python train.py --n_layer=14 --router_score="sigmoid" --optimizer="muon_variant"
Below are experts of layer 5 (counted from 0) of a mixture-of-experts language model. Rows are named router (the router's row for the expert), down (a neuron's output weights, with its number) and show model dimensions 0-191. Each number is 500 + 25 x the weight over its row's rms, rounded and kept within 0 to 999. Numbers have three digits each.
After each expert's rows: "comes before" lists some tokens at least twice as common just after its tokens as in all text. This comes from a sample of Wikipedia text that the model never trained on. Tokens count by the router's weight.

# expert 24
router:549502479485507484485527463517480526544486488485463478523539520505461484487518499489477478492513505500487498471506499472533459500487517527522511495514496426450495477488506451456483494495533508537480488511490502539496486517505488565540447508489542497470481516499500471510514466485515539445502448521484491519511473490529503487538476526515491450513487466553500519539471495473479513545522490483503509457438483478514501505519502502526512533517467509491510516461493479479480505463522487486483456512500511486495507525476550505526460522488515485541498476468476493536531522495486546511
down0:506524487512472505474490494527492501495514484469512459455503489537471503484455527517538479480481494489457510507516505495503466455494506522485515512487532511486507452536482470468474519490528466487527474487474525514530502499485539540507492531516507490482464502537557513518457516508486472494548533517503456498510487464499496506506490504531482486520510434493466473503464449514524473531494541502488505487506505530495538484451483492438445523470494485445523515452524486467493471535501510466513517493428482534507508487512543458493495489516482498509454509499517484503513511463534507488
comes before: "the ", "to ", "a ", "in ", "by ", "his "

# expert 22
router:509524551497440478543496486511504496484481484479508490500508518528509498486504478501484493497525517498494479465525525456492543538495513529521540517497455496474496515455499477488543498507500533543480505479503492530491518519476482496478449499452521492517483518517449497482538476481486520479462501463491502552534467513508491478508477564502502508534481481512505525496420537489496487526530498507504495504495480472523501555542516496564533516516518499461485531447451494505468447481476522473476478522480528464494464491488534539496503491466522529507536503505505495499499495498460490487
down1:480506523502503522469571516501456500478513556540491500481475488540471513499466515485467517490471486487504444494515543511508487521516477504460476479491500517503493504480507517532525518515473496541472460490492475534520489456535486529516540468517531522532477517513516505470549447538461561471538514518485521485494496516536493496482482491508515543488475524497527480536492469500524482428532506478521465492512514501487510524484494522496503531497491485496493463536502522488470544480485514518463502480464506476571508485524514496502513535488506527530473475504503502515459493519546525477
comes before: " ", "0 ", "1", "1 ", "— ", "3"

# expert 27
router:490465482486457448537507499503476529528482525493483462531485505522522512497481513446484453501494533454496479543513538466536508506508503547477505527526458478480485509483500477497516499517493502496490490473490537510477519523515499484500462515490508451501488542520509487526503495504532459491486470529520483538513447477474499500486517523544498456518525479510497523429475508511537533522540486507480471486493523495563487512487521491508481555485454487480530529532506486472457478505514541493493504509501472491483490501540492485492521504489486514496464482503499446437520515548451522499
down1:488540539477475488542474511503517544535493460506536520499492502539454503484503534464499521494519454437477497506455494477505505484501540473547479480489489472523484477487504514495466528531490527469487492518497531460471545464456482482454479514483500490545489506534506496510473500556483480518519501456497481508511536442511477509527496440541480503511555475511482466494490491480540553494519488503470494521488529513516483534539539491526478546524475526530531528487485493553507472494503515506517543500531527479490513511478487519493510487488508507485507480533468498499502487483515498488
comes before: "- ", "| ", "\n", "==", "The ", "= "

# expert 2
router:533536529523455467547496453529465520510474470474490482505476542516531513473472490498443502531507485504490446470478483461526473540469511522504517504522479511500511461507519503489505478502482489522506500516447529500489508504484489465534493539517548510474491558523471463496540472436504480493470489491495503508476476505480503490489466490549482535535515489503455535473487509479543525513517486536505461488507506490519538485499508456526503488505484500536500528529460503502488472484471473468510460505544479490473495516507520496546493465471532504478507501473505488503547550509482532502
down0:537514503498522568484499500454538465493531477508499494483523467512495499528484495504469505481518500444496532502528477491511519473529495479472455535475488515536487479508546462479505507525526493550515518501513488533493486499513518448526511473535491546558495527479535510455478512492496531503457509457503487483496465476534484499517516486535532502522495514455478475478473473479491504480525480532529495509494444474472549449463464485487504543524480522495480520470436519528485473522506497479518485489521481497536492499508517492466525500497526548469505484514534520480516492527528487479
comes before: ".", "0", "9", "6", "5", "4"

# expert 7
router:503539475492430490510559476518505524527491524511511487517469526514502490474504534445523469519524495510479497498533513486527545526498506514505509428507482496518473505489518452516487468526493508511472526478505502527516493525548476535483448500512507490490484512487472475478493482525554487495477498487447502488485493498524511470519488495495513483528497449500466545499429506503554510557530457533506505517468503485532554492562522435536520513515487519499534482528496524509474480482503479481495519507520503481465497502523527505519466507490523522507498516494469473528483495525489507478
down2:505516487461520472475540485558482460443505510483513500491521509511504506473463484451482478536505465515520539509485470526473487514535483500483549492523483456480477503493547503519588460508467471506492546482496517507501500503486472518498418464500512503479480456495508498470494497517529486457469515492499506480510546504534493469480486489517488523537523537481522533510495490503506519478526507499540493490464524501504534524493489478551512463504540524519481542459501483518497448519521518524508511516478505538486501469466503494489483515500514514490464473468510502514510477476537539511
comes before: "| ", "|", "(", "– ", "/ ", "km "

# expert 19
router:486526505519517472474569440516439531536477471491519506514467489519486484489455520483484497509521542504494436550524462492542466506507516531511523488507471458500490482498534469503516536514496529504486511468511518569453484521510503502504508503485482512495480520498489490508538527462514486501469445483505489515477490524509459501507489504507527503536495501501500510471449512486503503525492489496524471520510489464512464496493504483514479521525480494478504517478507522479517452525501536494466475493529506523445483500496531505555490506483466508479525498457551445452509508543511518454
down1:538513510469537505480568535488515489484479487526548507514493516495494503463499514528492485481512498510506505524507503538545485518559531527490486543520482508510495534479496508487485557510512493475514519495495503498475474517524506473508501497503459508506473534516512518471528500479507470515564506521473505500506488520495534494488539533487459463479495494495460449493530523492562527516543489502448498483503512530505452463483516476520534484507524482497474460517515486440459485455486523483459526543469483515500479561497478492493535519492497551468480472497507490487507479455528537496
comes before: "\n", ": ", "- ", "\n\n", "by", "= "

# expert 6
router:518481485479495489517534434539478530527507480505504494528492501514470509483496503484478488475523538474473509545470479494530529500495488520502518537500498475479524511449516474504452462512492516515480512514505511520500524507543507472514520501486518504504476533523478480482512494469504513491493514473468495530501457524497482472543486520517517474501511446520489531483451518528529492526532534550525494532491468496521498494483506518574459492526467484486537535500480448512456454501512473463499543571526501461496492548503512492492509494486511548554495495486485483502526474538475523533
down12:470493475485529461500529502509492539454456511494478546475526487469454458504514503471524493503504506495498497464461524539593520491510511541552499492501488463480506526501503486466491503502452485467528516469533492504476464566500486504491517539475518517495484503517489502497495486506499455506482474461471515517558521477509497463518531501473553525497541484499495472521524516473511507505458472499500492480472556518493464507505493503487511508519500469500537468484536505539503544457461478533529480498509519510487501504495508471486508532477491465505509494483515497443498524482449498487
comes before: "| ", "|", "==", "of ", "===", "also"

# expert 16
router:500509477503481438558539461479475515521470471484521491489508496543518483497471542465431484498521482480482504461485479482509518497482506490500532496505495461477536532467503483508494552499477514509475473437526506493469478467476498478485448486463519489529471489468479477466471518518486514473488467475507494531479537492505494491501517538515545504504495496515473531501481513497501550500520433523493512512503487504508507519497497488501469475498484489570486503515489506448463495447513534501557492498524488496533498535541499560496462511509524475481481497480528472514513500518471516515
down0:483515535532500498483493516536510447531491458479512549498463465463446511523482527538515507516519497517482469520481504498482512512486506497504487519475501529507533455505523529526510494485492506510511497522516488472490524536468514462495561466493484495518478489481495503535494516504537496483501468506541529500520511472496489521519412479496520476484528505491491491521456456530483551527455503495486471498448483503508525474520514474503503493510499548519485472472504499476519498504513520501480496509522534524522569494458529488464543495531488472496473527530546538521446543494506460508
comes before: "s ", "the ", "was ", "a ", "is ", "he "

# expert 17
router:524487528487465459449506457519481506501477505451484481539508515508509497509471536495464462562506540476481472479479464510542497511471497506492538512515492508506517476505494447483504485518486515510521479466504536528477490461484493509521485508477501464539480529503476507493503509481492497487485485551521499501474556528548534461491505517503541492495517474548448523466462533525496490509511485474516543510491501488554538503539525446502475495479479458476456482489481464479473508468490498539477512541488461499502475508491552487493474456497532513484512471502473488491517514518493505532
down0:452470487526489534532526512534510480489490461493485502478508465524508485517476513501498500472483428517470540544507494473460493491505471524519471518467528476506505474502540480512464486479491490516480495542495480451502475501523500441516500488540534534510497487467464509480506535495508523523539457495504510541467494441467506490548493537547492533515472478515488501504524474530507505515495506494454516493481453480473487518485480499520495511503459486485497530491540489462501510477520519463524543494486510466519480532493512521565498516473544507489531453510539513496557489483486495498
comes before: "\n\n", "The ", "\n", "In ", "He ", "It "

# expert 23
router:476465526527495485510522492493493584499504480482521471545476508550494508472474499498493511507518530507464481517527521460488475473501465532551554467537478498469485490492491493495477509559483496498490538449477521505457485471522444505472493510497512470528507510501484461526498485529495451483507473504465541507482489526517541495489474501548516503484500470535500498507495504465511480528501492491506511507504484517537487481499470488519463532503485473457518507515479481463476504453497554486519466486498465503497462539487503502558525494457561509486498509508500486510497504501471503564
down1:491521480512489493482513493549544516495483528464510501496512523520472470454531499477493506504534474523514494493449447455480523498524491468531560520506494457468520448523494460500534475465477514499454511512453492444500475487518500471450498520456503506472478529461479505490476478478492514504472502472483466502508481517503517486496520508524497483506477484456510490521470513544477519520499455497510488481478484518529532539438474518487518436496490466551502448483472511514483486489468528484479477468513501524499490498466519482497535490523550525471464514485511492530476505505496483502
comes before: ", ", ". ", "'", "-", ") ", "en "

# expert 15
router:475510444502498477567524471527517575490474480481481476528499543532526504490501521503440475506501510479477472551500504501525491467527522481501526458560460502459503516503508480474519503504522531505493490512466512503466465482465489519514514519454534475506468508496519502513464483494515522490510492498498509527525506517506520511535462542496535470531504486542461519466481508512497487517523483483510485512483508483478553520516522497561460480488485487496499529466473432482514474464467513474517562514492445497496510506502527502533498518500506520484540505498470494511510519491522504540
down24:522531504475493444473521493507491504478492498507516475523501507519516527466498483480504461499527526515482450497507528437495516489501534442521517510539482447520489513491509499409496487513517517508530523495537475478476518481483472477500496531514495450537505497480481456507496495521495526487537476548502550523498457473527483502524520524510511455479507507539509536497505483521510490519495507511496490465481458476471497459545474467479532495503467494480431526498500510521472469496522484474527482519503531496479541483477522516553485501477466514459499521536503522518527508481467495466
comes before: ", ", ". ", ".", "\n", "'", ": "

# expert 31
router:479503509460468473541509489502512529522484543495537511500470564529523474525498501491482486506517487503495441505479491518513494494507562507503558498522417475489510472499498500504512528514503527501469466519454484541452486493518496523520484514497545493508484515518495472468480529454477494448472465506496527500484475536506493521496510495531535484555503477540494543491489502474508528514509505466499490499472479472506491495465500440541478507531476453534453509516493471495504477479506508472481528512470492473524477537480514518542464479472499533490473487504537494502493480514512534539
down0:514471520486535456534504506539476485514506537518508532522495487506507489467494493495473472481509481524472532502529469499471477467454474487507499521471498554481453495429498493482492529477529485518458500466481506492447493508494494486507516455487494519507525502516545492503524479492503509490534522524451491519507506530472480525538511560532474446550482534514509468513496501490479522476536521511509497483475526524473507494494471489447478493446508479499515507488494486478517498469515515509491517497506558499481490538525530549527486510501506555493466455525515517541473452504499480451
comes before: ", ", ".", "–", "\n", ") ", ","

# expert 20
router:488447492477465465480492473551517512499475524469527509508498499507511475443495551489489485554526489469462451543537505487489489483513517541494525520500472483442536452500477492514500514523536485496488529507450496545507486496477473496486497497478519494502491499465493452498501500474516473478481515509515534523515492462489515446480453522513518518525559475474517501511450512533508544494471465467504515456514491503501528530500512500495471522488490514479537510519481477509477501496508528510518494503492469542470484532485545516522466493474479561480504485468480470485486455496488513541
down1:487519510494492492527497508462484490494482467525498476482483466513513514489499516511527546476503481509521477510481471513497504507469479544482544506495477509545461472499478482499505515506520507486553470521433498538526552512488501462504490468504524511514477494530526495498510489532478479509515531480527529495506496534453472514479508512442513471465529506471504511521510494492531510479534546465548541494424522495519487553469505531453485466490466476522491494502539494527539533494520532452446479496488485449505509535504501530485467518451490481530493505505496531534514532516509517506
comes before: "the ", "and ", "which ", "a ", "but ", "he "

# expert 29
router:535557521496485488468555465535504506523463494482476514496493498511474522478487475480492500485521502495491463509487508516526542510484544515491521484532454470470532529489480493464510545542501529537504536494499536485497502496496461482529500516497484474517493503477502493504522520490539481482488499496515545525469441490489536515497522514526556481560508467494494508466492518511469514504498460528514488517503444467492525511508573501521484485487489501527451554519472464531470497461499494522546529509530473501475476513503503490502519484470493523507528498452488463496541493544529527525
down12:480489506501487534522462480463508475509503528475482533512526508524491486510541518483500541540532481473497519477528456497466496538540504538513498526506468480499515500460532476517504495530519496494508515449535516468481484534481497506456505520495518529485466522494468509492481519459456505499469458532479468476507557512486482454491463509493520514475528456517512535492498521486470491488566491470486552487465549517566479507487516495510523544517482514525500470458454493503519473495524543492503514515520533471524463479550512486495506531542536522499471497479494517505502517487482502478
comes before: "of ", "and ", "in ", "for ", "to ", "("

# expert 26
router:535506530500443483502524506523474498559481513476519461537500482510525489475449514478506440478524522487471506507521524496505472491487526464517516560513504500492519520485477489461504533516502499513518525479499498516493507477552490498484485435486520493508499524469502479529486496484529466513486490511487483529523490544534554504461487527515517560543482506528486524497497467506505495525540509475507514466460462468483493502521524445509497526502500502483488534533473510461476489506500476533469452515498481523457473497499527521508503496450526538503427462529510490503523494476489496538
down2:483517461514553510490513481520499526463503474498514499483498515544543511506489502462467518510487535529468510508505489559485532493512449502492525494511540506495525498489519530491485477521530475484496511517476473473509514505493512506497522505479515454450510515518549485505461469483499455464532494488471504465440499502500529467479505486505464483491508484490440468510496454492501483514504502520486494509476506543488499477536487534498502542515516507501455501468485478477540488542447498538457562475470491462555480540557499499505468523523490483485536530503438493489491501509508495490
comes before: "(", "| ", "and ", "was ", "B", "K"

# expert 21
router:484507475476429484489524472517483505501492448481496523524463544499510465487475515501506476518532535490481476526521515504543486528541533492502498484563470518491498496455515474502524531528485521571500503526464528504485519533485440465525470485476523528500509513463506500509475502519518504452484497557511464520452484519493508534485498511507481476496511504520502507456487564502508478506512504478535518483506493491512488505535505516506494485505479531533520499454453498457489504460520505513501489511530511521497485525511506514540494477487537476514503460489543494467569530522484542511
down0:583486514484552510495531503511505517513501478516486478485449524499488497478486472495513450495516497489510459509474492496516515509464510528499536557482512516523485495517478487502491461515502508529499503507503500528488479462522529499482525509467512499460493525448537537519537470488485476493502504498509473456523514511506482512510521476468499545488537458490486503483482566461536520536450470475481492543447493476476508506498545517498491482514495490479490510476477437521514488507451493502500484501470474503535534485518516519506453537523457539551453518507480482500467488524527496483
comes before: "the ", "a ", "to ", "be ", "in ", "an "